Weights of a small mixture-of-experts language model, trained from scratch on English Wikipedia: vocabulary 1743, 2 picks a token.
Below are experts of layer 6 (counted from 0) of a mixture-of-experts language model. Rows are named router (the router's row for the expert), up (a neuron's input weights, with its number) and show model dimensions 0-95. Each number is 500 + 50 x the weight over its row's rms, rounded and kept within 0 to 999. Numbers have three digits each.
After each expert's rows: "mostly gets" lists some tokens that are sent to it at least half of the time. This comes from a sample of Wikipedia text that the model never trained on.

# expert 4
router:531559458530421443509427466487491492492570572548379506500513515392553497521518428556511462547418496501519579560468428581520471491523509504497441431484574472528444543531515426500489486539526462436455529469489435404553502398487574451474538468539519473466518501395501560560625435434558456472
up5:444400448484466456457609500553563405555526541474543449605468497556536515581554521463464521520539472491480454559521447539492473428445490523433550437415460495510572443527466537551560505582558557467438476504480379497505582394504539495494556459457507468434532524536561553484434458498588515481
up6:493503461496469489551506564512517501450450494466552420498551545508535512549544496513532470501510415533492414589437553604436466574487570469537472490498531504454430437521458425484555584531571438524511485452518451547521569391436461401513565490499462473382483522537446573561449458524588390462
up7:571530558512482498566522516483530463515512506453406477520518517546464500540535453505518454505426500475614552511570425518469541580517473479458412426512619432506528544523508529497440548527412629463438567486486464382462597460559450452432374549455430490519528533497522570496509490516468521515
up8:522433440552447423489418429504470534571553600638560587518476558404515480527591495502491422538471505424520477418510458438525471451590489443466515491457469576525492465491505555499500568501539452470403562436481494540519423572539532514532500529564403478568498490482516452472490441495515430470
up9:365531493467428480465429436462518422548490518590518463482486564526502565479528413375570598515456443516546452506597463579512466482567456512539522518431569542542433438503511468541430477466510518498482539490417463518479490475543558393514529461536506432530437415495545496504549419450448529505
up10:573509523417479489560525577535532488534538605541403540456481553447463569460552538579540473558479505399449481482461466449508439412471529526503379449513475505521527530461469473476511543490517526489478473521417524489547460471543598440522490491575549387402507476481543496494556449475464365584
up11:523450464508419534525440489533496603527474574491487615508531520463538539488491523438554524579513448594518486512577437537533515429559462509536363545437549524524515541542484531504512486454555428414468519456467416517434503532445624535494558563540503550544480423459518595575496468454471453568
up12:570486519569483527545541433458483485526478561505469464595487500455531409537504463482491488608453442539484610623452433514541518509506505468561479360517529581513486486494450462427512539583494434475553436425422515482566499425576525508491455518532474556544493487517535425494511468488399494387
up13:460510482480513442480480467514514485596555497580466413630536520506551523569476555432494446490429475506552542512523472490494537436461477506507604494440560536481503602546417494528541412570447488564452476603454578529543504605499586446472523446567404467503488476530449542435528529448493565453
up14:580469439472456512495531541566517595506498505415505533532511538405513478476453371481490464496461545525389580569471434418374477493523450494523526464509555414517546601473607566463559517481516501456501516559440516498501546509540515449458534536481454543510487496449392578486573488472557571520
mostly gets: " f", " F", " b", " w", " p", " W"

# expert 8
router:470415573493428539518453399487476454491504547522580514540574486435518455496485442479512456469464450588572393471525590500509526465489508482490415484457505490621468553466472603548527553557585510534464569481489479468615570520475478474341502524436467511511489510527488472421498447488483453547
up5:461520402476557539600464471460411435518474461466473322536565494488465477461546458500532489453532488585569548612418548473513438489526552452481531464494512520601471525600494466540524544563503525454403449499470440546571463551577579538480529453457507522469468538489506497484472414518483477490
up6:512446485474480504501427484594535415503462493538530469452488506459626592492534425486563542428561529501519486475595437498569533453576588508572513521448530557544460451497497589487496436468540483438429467525410505593554511446432489475404437470436519441538529466452490504470406413511508446490
up7:417464566485522467519488412496478508430558514541458522563551505502457529465413444562538459561474495522591474543442491485535606594516437491549524472529489419515424507475448579461467512568528447563592539550535509516574476435561430540449472470492432462497543507511498431467398454507572368540
up8:425509524544409484519487475460510506459479545483468539434457572442515428451505514530546361565433418530611481420535507483539465525580484580482524481507483525547429411491569535530558478565433515467552537472422481531433423572518548486511504496435458380525460415479521460528553526491452572541
up9:430469541465399480506556411451502428480409548612478450504534506488488480508551521478577480427391429479498463541536568529528432539566401504522482599598406479574550530509451505430494519515515506537607526486458413583483522500524502487451517497476473517490486483580520463466508385486554493532
up10:510479497413538437535493361529514483526478531445500403543504446537494459445521448436524578563457484521549437449537463589553558600496567555432458466445415447560538584431504512465506568503468564529451455447565490576490583521491425527467469490500473514501578495490510605519419522515518438451
up11:484478570505475489539491430554482507530473453496440461482465581512493482488540430370546551558493582530569459525409504469504445455383597505468546399510507559501458486447476496503534507465560621506468613562476489486544501464537437461461523440462391539511468501593581553497530462489480589504
up12:524595428522499502536433532519434453348526524537517498555477429417540543433560557532508550444491436470560477500486587452500548573501508501509449513533470485592426506482480497631477512471590480542469487494387425492561515433514498618437475485514467584533533444499542500552527491468434524486
up13:476394549554441395506369472459488426489422452566534522469504503479523467451504518505623469476492491537566467520516650529539542570500548495556534464408502493586565509494541520483448545521395487498548536461436532509576540509477542467476527546554420508530531635475529523464520459507504521512
up14:500564547511550528541466484438419404521408574556530540560500600458462535470608548531487477460394480555529473450441431486537617493525438524514526501464466581483540542477470502453437507566519512499407531448568520575495484534519467511440503500416465570493508473483528516604381514521504446567
mostly gets: "l", "n", " J", " n", "s.", " l"

# expert 0
router:472438397462527502528484412442510521478607525469479499465516505497595514469440540487525521476434480552507505544413530484579557502505518580516594533458536424531572489549460406542566499535507546602535510489474490457507480482515497473476548503473344493561535618432424428503453475543435490590
up5:421535504563526438486533423404426519493529487430563531580548484469505491505430493526440520503458507484518440440487476535495541468464467469621478536444542508486557524460466479624528534516551388494560514427576470489509509488542476404526475477589422534554543547332434483521568538499521499527
up6:498522471474394478521441459462510501523478539557452479457528518372574478478584504494465505510417460617592514567487401461523467446448455557472463512516514505505628506541529541478491468573572520446440460561531475555524587493457557508550471534464519451455538549484514570557369447474565529550
up7:543549495510552542482534451504517550450479473489529517446600467519526583565542528465476574439432521467600478494597558559548513481446518531562472523482529541525491497470494559661545416438502462556446426566524431483487441458513485376497549471477494466501563505469516435584563447494438402549
up8:542464491416509483490518375500465515380504502488439542511573577505597574563466535477527513537515548444604459497552476579468509565531540443525536602459499429509541485553525437584506531494518587471515449466455450430459481526500427507359511490509495419521486465462530452555469503454409458465
up9:569544504534526626465583442466594541555541552448513517432488516560508491403540547507506527427486532476404565493474407571625541440426458574529498501545523459490528512517460434603554535454514502542477472507457443496463476526471450479443466420505500460484396497509488481427463508562443499593
up10:471460476483457544475622472565566411520531449492456479539539581498439527492522529531499569491419451483430606438488597504505526478536534485504573525466492498535600568493580471574520545492482470547397436499462440466557422423560477460463542445506546490519430532441482379521513465508493424427
up11:357454535520425436510579466505499489608520425482495601537440474507524536494536537517570449497491495577488435468543572470462547519479575504565492551439515506492467552523547466512514458520491633564464507458578433449458503499432502552493586501540582389513514556388438519497451497508533523456
up12:433437464448544584542589412449546467447584513440487547500457522503516452494476565483504515471491429509439461548494496471560526411480463527504430579429570391502493521452551511550640523547461406516550508460504485525507520459454389501545614517454465500601535525480492529510483510501571451568
up13:398498475546462528473484478540395541532458582434552490511450565450561524497577416479513476519488485496551476449501501505505615433546497554409546586551510507523527503466444441511479538484571510536429469503454469446453445429495468508403500537582461522397526477498506446592427429443407491591
up14:468412468497532407473552424492562497438448489512469559470523585501494492456573484393451535495512523471461539513450513538413463587592543461534441507484553520440498440465471481564510522500438599463576524416489491581454453444556543447537650535422417510579531492473490486469540524518472466451
mostly gets: " he", " r", " g", " h", "iv", " Gr"

# expert 6
router:476537401497493510516620479458482441580389579474571445414579460496526532487565464494513490542489448571475493420477463489503531447485590537509473429587520506474439533412486523550574483446456436577522475470475513515467480546534396458524544447467496506502508621545506506378484550446553530500
up5:507533539480486440487559526478499341511498583502454522461472498610535441604491418472489484593531439578465517483487536466460426470527591530481599518476455402492479531449500474478544469507487482532502543570585514516444495482525538464449494490592510419544529588481523490367436498481582497456
up6:589535427451533498514549541481445432482547543553574484502569454484539429515483576474515452574421482481381478457433541486534512496587509480573586484587416507402526430487474501467425571538538493494518529506460426528546573484477459453536448502429464487447398471549556540480468524460598477563
up7:463451439516484430554480514499469579511401520543529411567534532440533476464473400583480492536503502441492507455558424608481577433437540485519581484598511451440426480576453536537618568531493432437517516473484484643524488451572486563467545493528429513529494500490509532474498527493529555467
up8:466564505535564480496486524479501465554441472463451508471493562554499469467618470475567540499510505474564529525554522456422402520506516586565579540538445546491510400631380540521613537509489496513391525520485449517489523407462495459495542506517519446439527510451615442497465512464546425434
up9:575609442506513457416522531460427529482498674445469410536574474440517562468481499509452572567490569475526499491405489555553480499522516557502517518562509463499508486534408463452514523483453567557480468576443508446485533486547449532451476432534551492513434487483478532419600429481426428548
up10:470496553435531463471509507491551526448486572526452533540507528611441443550478429518515467525439483518524622510487493511514527581491456518543422447502455503528499563416551454440614606476497405594466444551472533476485509598423513482497508392493517548545531571501391510473544560432525437521
up11:503533506552495462513532486525483456530433495545561453489556431468524454567517509549591461474575421440480428523508508527666507443497486553521539476539505509578508532457361549489490494468464454560516530573445471451368581514563492481518511528532463463528446505468599522421519458473535456379
up12:448569510455461488602529495535446442548382460558510431471447490491439497438608511539509445549449475525514464525526507432630541494574463503531481530472460455502527519450457469475520488443458434546490505503528466515530524507459568503538509521592494369427614523547524506412501434377560489529
up13:464555411570521584448539433443392435525488570573476501564585489492515498466411430521431579569527543505482487487531499560517446544502536475513501519629512538457423568466487573485547431418453520530436528516435477519512505420488428529417434456433499507554439524524538464428501515495506521582
up14:506606498456448548544512525531456524438376505444534482543567495431433449453551478518417446441547559480484480437602472495480528502510491569469534548585470405446392520467415456525621486517457548502538459511481470539476522466485539508489545583433416418449545445487476551522468446459498574513
mostly gets: "ol", " E", "os", " e", " se", " She"

# expert 3
router:528506471463491480604389583501460442538525527538507541507472546442513467389555453534534514531434532564593472459474469534426513469487525348585490538476473512565473518517437529518544398506489616447563502487439534380528517399442477500429542464495480555556553452515528528506491487470497513541
up39:529427475506452507453431420447519448483448446501409579474609500570579495459484447568507486530575451465472535492540587433483479537484501488449493427500517537483629507515448508479581509578518540465502422571416588440520467612502535469492565437457488505531627501479514518499540570546509483476
up40:550525529445487374480446541455420401516521592506516503393503453477550441517488445484504483446502528561594444503554418557406470499480500478475472514485519425463567534518520604504446534563475599447552482549570504425508507523504398613492527506421461439485531480544461519465448518455466431501
up41:450578523449439470452564484540416444494454478517485513489455583479471498523549474505571433520440503544503416443503523511531566480510575580445476490577479453479540527489527599463502485457539485466409549516418449426579534480496473603562518551480419481491550541392500423615443579462473573509
up42:435401495457544413508540573525523488524522599520548522477488415519542486478530431628484381512482460515464635484447571510556644599586500484475475564494461552541424565493582469549474422466483446434450541505496509519471539491453490508509501529536537440489523462487511534507478451510493544465
up43:452601512552406488561492436504463490452461517534523556456518589442475506423471397411540535500561538499518419502554449454439514450498469505467610499593534519451461478467502467391549614516475514550497491458532397508501534568555493497487458436503549533477496555498533512508375504435412523548
up44:622518520423518511558514507480494491500492496571586467572519475434518476415528593508552518533468473625534456429456568504477502531463545546552491500487475534507466462468522538564584535457437512411557316560504570431439514471475533483501482498497413542484492414517529500572490535474591469510
up45:457584525449486519493499494467568475524555489516416443455521551451468331488531426457585558517447481511542450564570514490497483480506476351460489508462537471533445526521537522496533555517534537466358491450469495477538554540472481462477412434493531569579640455489539449474476504503488432520
up46:502459526428435422445568586413382483507548487546483524482513522456496538504499449436559501503533518412517477468562488470537519507461519517506496537554556514556498458496504575442550464475478532402492516439494417445538624462521458591523479548478562370394495612438507494500494451499518422569
up47:456518561476485502567542492558490496537486551480562470448547532507547538479558441590548573442460405472513463457404437464545517523494607499537473518545385436537603544478546453456609522548485528479528446577547494493447465470478499494445538420519475474506464629436530437519534474507559484387
up48:525543417419494411546472472538536476540550501438519540463475583415465571525581501567519531535440510569513434450482588496468474550420536356569515556470525570490500464488550443456530534539470459497540521484460556462517458415475544563430482456418550598522482555480487463527504630499514492552
mostly gets: " |", ":", " between", ".9", ".6", " +"

# expert 9
router:506428433385518476486509554412474411559460502469404655394520464494438554466489437424482485587435500549505576527524516553517527499435468536527530480512518447575536491433430517467524524534452504538516514559496532530526533528527507506512598422518534547518478407494581495500478547462435514608
up39:592522510535508470534485608466441480505507404468508580427586480524527535454509428516477383480574470363548562519430534516548462532495509521475471438524419481467475477480519508506568527495494476572480456598447510334556484484574516511517529472546536509508522489479441541567381444491518505507
up40:489526398503493502562541514426499459466542381536535542436430416422515565599519462450492430520471577429491423483498482552472555475551434524420564545487436526569521538513526518417542504542454511524467567593466482476537489514548468534433549522501502453443452454519516566492355593508525490455
up41:466475525528525498599556458419543467453443465447445518535467448490549509505600469494504410402462442479451519579517483575514478436450579437541467516526529515535454478499453500545532534513550541528405531550503634483438456437479509547488581420547521495605506480496467525553469471541425640524
up42:530410455432485480396494613533464468447510463520492534424478359484520552505546422438443519548493522491515476503560457543569430526576491488510502581508518507544498461516516515432530543514506621491600617457453475556539407578480529465529573528486451518585551463460476446532443467511467536512
up43:495510478562514501504518564450529484456476387452460551497557494461484456433616500486594568574571530570550516479480521490432480481459454408560533511492517504538492435354445540478538529585473532466593476464386556546446455506535554473566590518489555434549542512466530438518525559457471447487
up44:517518484454560477501541525518525465543525460537428509457524377527515507571584471524522465567519421520457495470466624625458476430556646533509597556497582547483479485468454456537454548510502436509595501543585459482423557506512574574500464486476500472443564461431563467480454493471497465480
up45:490484533426505544570496484464386529553432472455416428485426511527501422497407523520469464561474472491509516499416663562595557502509479562571528500544464477491459431432463489551493499510470554566557644507454475564559546492555526475467460490446508550419502503470517521487490459511400494459
up46:452582389474442586463507476530544495533514514477435515482478456503532504484548443454548473588373434538490487594508528535525452490510514434449454485513486534504531453482520482416531559574467495544465575545478528417541570413521456501558530564627504488523495525574584528567385523492590548526
up47:555492504434439446473459479448512535494371596487499599435473526503411578486482517526481422495459479525460492550473503535588503501556460435508604496483440500404586489540469532556515579518530563585444431604529520561507390465516546504411533481437559542532474553490510521484520495506468521414
up48:500501501499507535455535601456528406570499482549458546567438503451505546558533448486497445517474483504501557500504517554443433435383449378486461538475436486532545533402415442529513510562460443579489508502520497446473481602510582553546485514559539476597431527458565586564447504433514499585
mostly gets: "\n", "==", "===", "|", " ==", "===="

# expert 7
router:558474515464507525521497536444490496491578519556534478521492410410517515421572556453602469428550528521394588526597510503489513438456431428525560494460520412484354519456506377509495520394517491505500534574449558457504502448483547466524482515522509507566450512556546510541462394473488497444
up5:439480511490531559564459551444535458546537543586502466580499440457493460461480450408506495363511428465503483393553459558492448556551569502469516437510591468550540550512459500537503426523516484488488467546464443470449552401477476531524550471458571509609377577569510550479536512414493479487
up6:513518519519475390452455461515476439479498451446507558466518490465474575455494543516562542474517483556476522548407463463532584497468471481421471584487472410423489576505595477483528444489464551549535560638490592480597464536472475457471598591611534479486494482448567479545432495517529472428
up7:504399521512551444561555447480527562468454474487454492460425547473459585507612479549494582413530505608481573545446502539562511479497493396506512474538564374551481560464475480517473519532563481529523622540504480492506420469458596444532522538456541550515493511506592517579497494505424433467
up8:528521458607505518502506555435493594605497497515436502587517544561514421442534468572463507556487481543475572473483480508463576637412502472365498473557540479583512498500603423461469493410556426486527482551486479446502522557578464479514468526470475498544583472457511492452516513424535486558
up9:518411537519551508478504436511497474540523542521563480494506405531554462575466516595464581452468517435461581531560538466495503540487479551502533409444499516531544643442481519523489453364482468459499522580446570535549450568613562505463482507530472509600523504468497515378532502485407496514
up10:444462534555451397505519485443456620469518476474418475516569532460503468458557544547528507461443530422462607452507516459526512451475468532569508481525540411519483463506513434508595488480511502432553554572574444586516512551490551550465548455388541498618396489475510494420520475580491530445
up11:516435544488544530622542460459456392424568472525520487460569437435515492564425494451596468493445605490509503550437534529550457498518476543514471479525520514506512555430491562496453476397556588546520514598402540486483566452519480569555515502535515553451464521564460474456539494507440368489
up12:441486544449462520575509584365431383461483493504565459550553461466494540560536482424468565490512570486471573557498525468580454505538573530451548534519564480597458463478469427415466481469526415568446568478504460495514558505508622466507521570535427484539509541482512570514541448428461492480
up13:456588515610467474537419584447422467438531501546511479543468491479525510474551521514495511522492498492468507497482577609516525502491479509538471655479419454406411449455511450502558464420535463559514478488454443383586547485496423446533464455493435479580541539552512511542556408508471502556
up14:509469649556490488499550435455477561510541505408452584444556521502495521421546524461583543428509593584376468562361537427548479403460475491542565471478526516467465530472486495540427493462496514500549506526482580491456518493457478487448521486482540373538447495425486528495523459481457486490
mostly gets: " the", "ic", "ent", " The", "'s", " his"

# expert 5
router:516536545523550513460520464416466441588521483400601634515506382489514527573528566510523481496478621476347557507544519522470529556521511500512415523472508494489439532546440505557477555453508489563533478469533472499493455538487484447522458467485497368557512481517475434581422533464539447533
up39:492429562506581450511404533515535480464423447411523543544630486507425472551527435480519618543498480429479503469421475546591533511586532504495510444558494528493413533549419535511535574416517513488536535509490486500489452441441431447455476530523565519569494542506535487570504464546551399588
up40:520678549511483458408507511411444429497483493457537585437470401464527476493556532435435529463433559459494585475569494495573532574460569497528464515451468499530484462440392478594467540525532501448485486497444490515493482443547534524510428552517509458480494568444423441553511514512545472601
up41:425477478629509518493381504507464476503473447575601594449545469493420496458554506496546465463458508438450471513557497531533556578421556433545470483573497483551419539488445473528474504498472461488552473526431471536504493515547407572445590518587432488552473417538438456513408512463469451560
up42:516520505491434509508517473529443487575559483495564518526560467535560544476536466453486511461491597430433507457521517486513596549434495436584476487447440410419458501515445482519591451478523439545532548602508401470518446488436500591471479522565592484482488360469482396522497537571507487591
up43:474492501509535463457534550482428519540469454446587549573495456445496512470568416446559569565452600541427521457422393547514534505561471538517508498432460470380514514480531487480541617478519544473488486380546378459481483441514472425498550507563547469478560555491508463586495556484564506528
up44:550593510459503479535516500526448480587584497490430631525516469497493460504516421435557564469543630465500474567451554514539523591372501456583529506549379470532484477524518509532541615487508514488493547457495431483445501442547462456532435583576458453461493520548477434481515506535548462513
up45:522578507491640433420470550451514561599567552455504535522477458458445538472479478471551550444556579482468485433469560520440487512560443583599482568524534469458505500431507496519493500553504426494439579493571429543443502496560511530464548490359470464520573534507485514516438495474520383484
up46:558554455500474522429506437438413482519492550428517607514590499482552552443436510558523503548443480594428562494481516483504607544583513558398505510529430535498502491464557500528426516550456568527499482514531473499408469421522514403559467515484450401519524506402537517484474491583488448594
up47:550473537570557540438512374435495535512496527404553570448535529529446432460535532468518459538371544434542510581524533578474559494451439588554475410534512529511500517487498482471454503477450510566561473491570558561549399524597506498503500443462480470470546436499550487482423484523508387563
up48:523502505428563525516526487552506537546523513426544595457470493393481549525468495477584509510555502449446541565516470549578485545531518426464543496558548455358422465500443520559443534457514526536523487557505525455472442451601442508499445431446468431471558483536513508610398628508454514469
mostly gets: " pro", " con", " Ar", " ar", " Pro", " World"

# expert 2
router:465548439397505511440565418485490479568513483469587473448445479513558468522548408417517516509528547532436520496497500490509598639458501517545519441535525587543434522529549530519483489424477596478538486503493504545536508517493555451448578378443493549479492473500547482540378442419427537446
up14:462431470536494530541459477567347500471502440517468387470487487513572494459521498512503416587469582526502459524492582483497538526396475538544527501506511521570638498518524461575529457467513470445482553497568420495477497580508591456487528537584401535478554481466539504529444556489575574435
up15:515526469454471360362492443419521510531540500486542515569540460534481521509412505423419433561473513530542513506554529552488532569486534499532502570497590455435419544513539525502551449503422515539513459479442419533533463556451566443483450407524491516635503440503436539473510448489476524411
up16:462461500400503498490494474480454434483550413403519504468582514588571522539473427491470515570482487494514557485479555478414577502469421483581479540596473409562536577476565612499509436515523423493562482595525485443448543448548526532508557509431542448438562553487509447521492537454510469400
up17:480564568550613548480542530494496472474493394525561492507460470488527531452504404492524514585395525473483604360563497502471589542450486505549517520486529471507445491372589477491578530496489463529567448536505469505554423531548473413509497535541461527464539499586425488549483457493510396506
up18:516531594517451471591527529371494443431534585529460516477485503534554510484444403461482504413501420542474445486568515523502591509539514588537512453488518553486562460473469520397541509475551484488575586476452400348534458569456537502550545488456506466481520441568482555481498528525531539439
up19:510490450348530484559556541458442497486547466454551414447512488465581601568438536504524487481550474469481464549632472529438512471566461515478456477494511493453504550449532503426481552431467527607523469481488431579594559502516510428413399525469550455427528507419477507519450445472531509522
up20:551483485382482505486471544551466476595466504463528482405429494546501495572429487445519453547464462533500542517470465432553458563486528428504480548457521486472476451521489527461445492516648575495514483496519376494521528464429557465465583480555436567455573524442562528495406519382405523527
up21:488499498529479518539561376544500428542513479492564398503513442477531451559457458473459508582455546525487534462534493579562492430446545464521599515437554563435473481502487459567478408539542599493507544530528459569504551513384634495551441444521511503438482476425550507564447522416500459459
up22:573554510507576493504523490450536472584570481480535495500564499515505406533471486484538542490450451492555496425541525582407530511580481452487588516584600488525517531582502557426524469464567442474438477505432552512452552553475555436500488431445500510409428629460502427488531556397438497474
up23:460600571509548502544528434517540408460443557525503499390384450480468522542496413570586527485460458494559476450504510622537452450578499626498517450465541459517460491453499465453541553465529478430484498564472509528587569384506537523508500532480524515456463515537500466529514479436555484606
mostly gets: " 199", " 200", " 198", "00", " two", " 201"

# expert 10
router:598507556412531528474519468617469488464543524386470481526561474495514491443538541547430453496538501539491469541512407500597498472439433417479462459424524531466498568502503502547555519489365550474457599504478493457468410540575549510472537551496466447468552524531585446471473547455460478614
up14:568473564468425457578595524472515505480528584527445456530518574526462511501477548539509445548513493480479439395537464447573472475475504478548433471479554554445479475537480469451619453462403523513541539515478578488521499530589465514485469497574453399608503459499541487398517468528426371550
up15:572499498378544472516509590553452492428480506485502480489558478496498434541558483482479565479543511558532458438527465491610489420532488541439470495366497514486505481519532481494466539499543580442455539550465447542529491533596500451591524489452504512424520434321557537586461494406524506516
up16:519593498561500444503559489532436461562476481443479564546563603470543593492478452594511529588476546500502446489522439607447428445441508405540581520505556472465449509503449443528522545534480579506540518412455430460438447600560504500533466529488494460429534501489468416477558545420458527543
up17:611555417478477541477550546551522510505521451503427460501561535465516459405576576519530485446511415508486533498506515408522498536498467461504479364492538440642574530507574546485532466494505410433491508577497403501555498373566557551490514552427502512465458540485539474528456548481536488537
up18:590393501473482437472571439542502509408482461475519481476482387436496518512634564472464544483496487576510548523457454519490595521490469499390500525500501484530506541518582517578557509465476530463597443499475546554424509551472531524384601528496545478457529558481569543545441472550546525583
up19:503460585396450531491490411511485458509506424493543454535502505481548497468534509445412520523506500466507488572459454448554510539400431537514469547512439465520534615569509463528603573537544538570488548494376441436525533532388574520538538582534531594536570436528578501507507515494485509564
up20:572412456475483521444378524474543457460543505440511486513522477504489606532542486462506629559510554531500544597483538460529595470522525578429551522526559486484490479509490417454542543539451486493480486578502537468440458495638490488542482507574475388502512518532540481458450390419494418549
up21:555582459413503480439497518523437447440508557414480513445417442431594560451526490572417469474485447495454481501580505443516542536538476565467479531510455496547455532506530485487535559524479486468488532454494561540522437479591513500543591568555435391496539482458618599542574563447485426469
up22:522430541453536447470553463521528444461492433445532441558412553593568444456539559496497513550547533502456454513567454506492504490390434463478504551538463463487611500547477529528551509489513549515499611566512444548532469406510486501506529505564579533613598485498586560425398531494468483435
up23:497504466490532485480509464470543439482451449521449489512505444483536425435650520494469498526477511554622510507441446535536453515543527407484397555500445475531503541517543481538580566427545442433441500553449512436456409495478529482494487515523559421488447485468620525536554418474578552381
mostly gets: "im", "ud", "ob", " de", " part", " ex"

# expert 1
router:450511523392482551442505516493469542500572527392535530501489450445499432475531500523577497477485445485457575494602502561467528546592392414570419475503420507564487492551449539525540593470531570552560480536503439549438558425495490509537456376488456454499520564426538510422481497543538531466
up48:581535459461481413473505513572424531541460518512480414493498474460411524460495530580474526459558441535523536577521502552555502532554545476476446575486414387614438570511505480460555504458486533522463511576465454561424539454478441483482561411528467550456629526439495572453534484468423548497
up49:526502539488583448525504542540507549504493465464493447465482490446510454559563463486526447460437362552479499503491623538546570452554461472477581490475445499563472558521478467542488584604564454453469380517576477504619503403498466562426592495512580461484557577482519532524447522512501524509
up50:521491468507517472521541549511511536412575534480468469501472403588435466665547536448562588494481552528519541479492389540476456543576502514550511447584538500492475534471442489532577614447517482555458539483476487443513592488414428502566473442493464558558576556437543500566520550498466500479
up51:546481555508538545502572448467600551417527524430437564507483484469532507520458554554544525437418499595522542574494609513515479482512475503422494526481499503480447562473532485518512511498505508484435580572413475530517601486426378509503489487495425474448565497446528570648528405571519462493
up52:543502550563456481381406530541532549531537501506545502452565512458440440452562491488441444571470491480555454513627576543498497539454433597526483439508424468485507475495502531541504462465454534534618554569600499472600397451482490502411559458514469470456590520543531496467466559459506468509
up53:408448469511510472538626512514529550481498425371520568464601426478524409493459545524482565591429449540395506519467502527474555468461440401497551539519460529568489540448471418501509513543516491559485472430547410468503477539495493571461515466517517506447431449453478444570490472568485469588
up54:488491558542402415494484494476507552558477534557361577416574606525516515467523519573559481480536526477416433517503478569472439506457447490561522513539487571473557532501428518502558424489486523445569526479541447428508503483505509586478460541439445445561563458474585430509429559594455474532
up55:479573554571503606525498470578572486514467595489499583429439518505540469521493463500529563462446518459559479625547425582556518423455464465534547580464477527561525493546521476558480520461445572526436457520418496478556491511506447451526497491480450537618410609441513462487533491518568459439
up56:444550414516593513409484508521507528472495526470507473481389420404444563516441526532528497508452445595491439544482453494495573523534447477492404497508495389505455500525507488510532605481559562480532560587485497494530553481405595397501369512513511525531516530468494502596452481446455497543
up57:500489517621586491587529562489541563529523497525530537430547391547488435507489452541569504483456513548519579512421464474485504491582443438485477509540474449462498489427395509565501449550591496444458478579528489482573478500486418399471497427405473529465526601576594453477490476515474453496
mostly gets: "–", " \"", " ", " (", "\"", "'"

# expert 11
router:467525455543360485694513508479467463540511482538463500509494452482487386507439549529604453433483466508447466381571474476520522605515470471506546473594509438564473489469485543547536542476493527485484558566509504465507459465543577517476509468396498551512497467515503495518468568444576422482
up5:541483489458507517532464518531452388485501503566462476532508533501441578561524506529597387516467510450467544499546545398456442562442462539444471452554540485580421546538541507542547466518495520459473542571592404515594548439420469470387542484542475467464439554494551455490539494428591521443
up6:445548500541443475546506498548485482527505510557442580510502471503548373601439440523477474391367506511616494426541451479584575436463465520456509406507500454451478584421544499582518542564429517501492449512561449531538542461503511446508483427555479461527445475532448571459430472499516513497
up7:468583543470450519584426474445560491426526504497496528536514541544527442472595446454533485475419514475487451525465432479580537532541548519386590543466462424540520490518474493430600464496519521503506490573484432492449542415508498463450572542477509402515546548538509527570644567539450583522
up8:500514436525515563533543393435484473440505507500496434545450608521542443568536565453566518483435537529536490443493556479548531438501439489532495434460528434520546461509576470482562533583524462578511545511564543393528469569537540445528408555482435545613403510522512566470441463504448444573
up9:560448487516485423523520392507484515477553466507481507519455416499500425452374583489574523477431494617524566473403521476483502537562491556481516480604534473526534573480461531575455513460501477436525502525491389463574498383492542521515495544510580526509480453481546551531420442558575532582
up10:560482434444402493538477503458572478497578512513488386566453500485425469496504516515590586519518402621545533472511495574502487462568442555450525499604553435542432559429501493490547512494441500508548505537466460551420527538453498507572473490519410535385524529493531484527425428562456480457
up11:542527568541479416500479516435538504528427462508376549484576379519444521410517518396436526496512424454467480569381425450469508518478409511465617529478492457522511552473480415518546538572498517517534528517540486482514468418421571470445562544503539449587492512467434554482543493475497499511
up12:450388406565596490494443528449521508500487528496530491489457508439444487615533450468513483520519498592478544470593427509533414548581466539414501564478525474485422538510492566549621524505559505488501507490595472488528576447559575530491405487471491550457554490454485523570438499478526472392
up13:494389562429493487468481399488611431528416526520429531519477499501521513519483507461437585526557554493515570493565514491561563483515476505486517508489451417516550484535429506529573548492437512461481586552627491506483514581486601526529420516430534508501622611473434484517510432470549472473
up14:462577536528523569513504491514460480506440475471439505480533481447499628424483502536478511515450514555452444423541443603471452455413497492578518438506532443510543512565454498550513649580435475455631423494447544581540459473528498490511463550518551515501446621534443460506458454477543458486
mostly gets: " and", " to", " of", " on", " for", " in"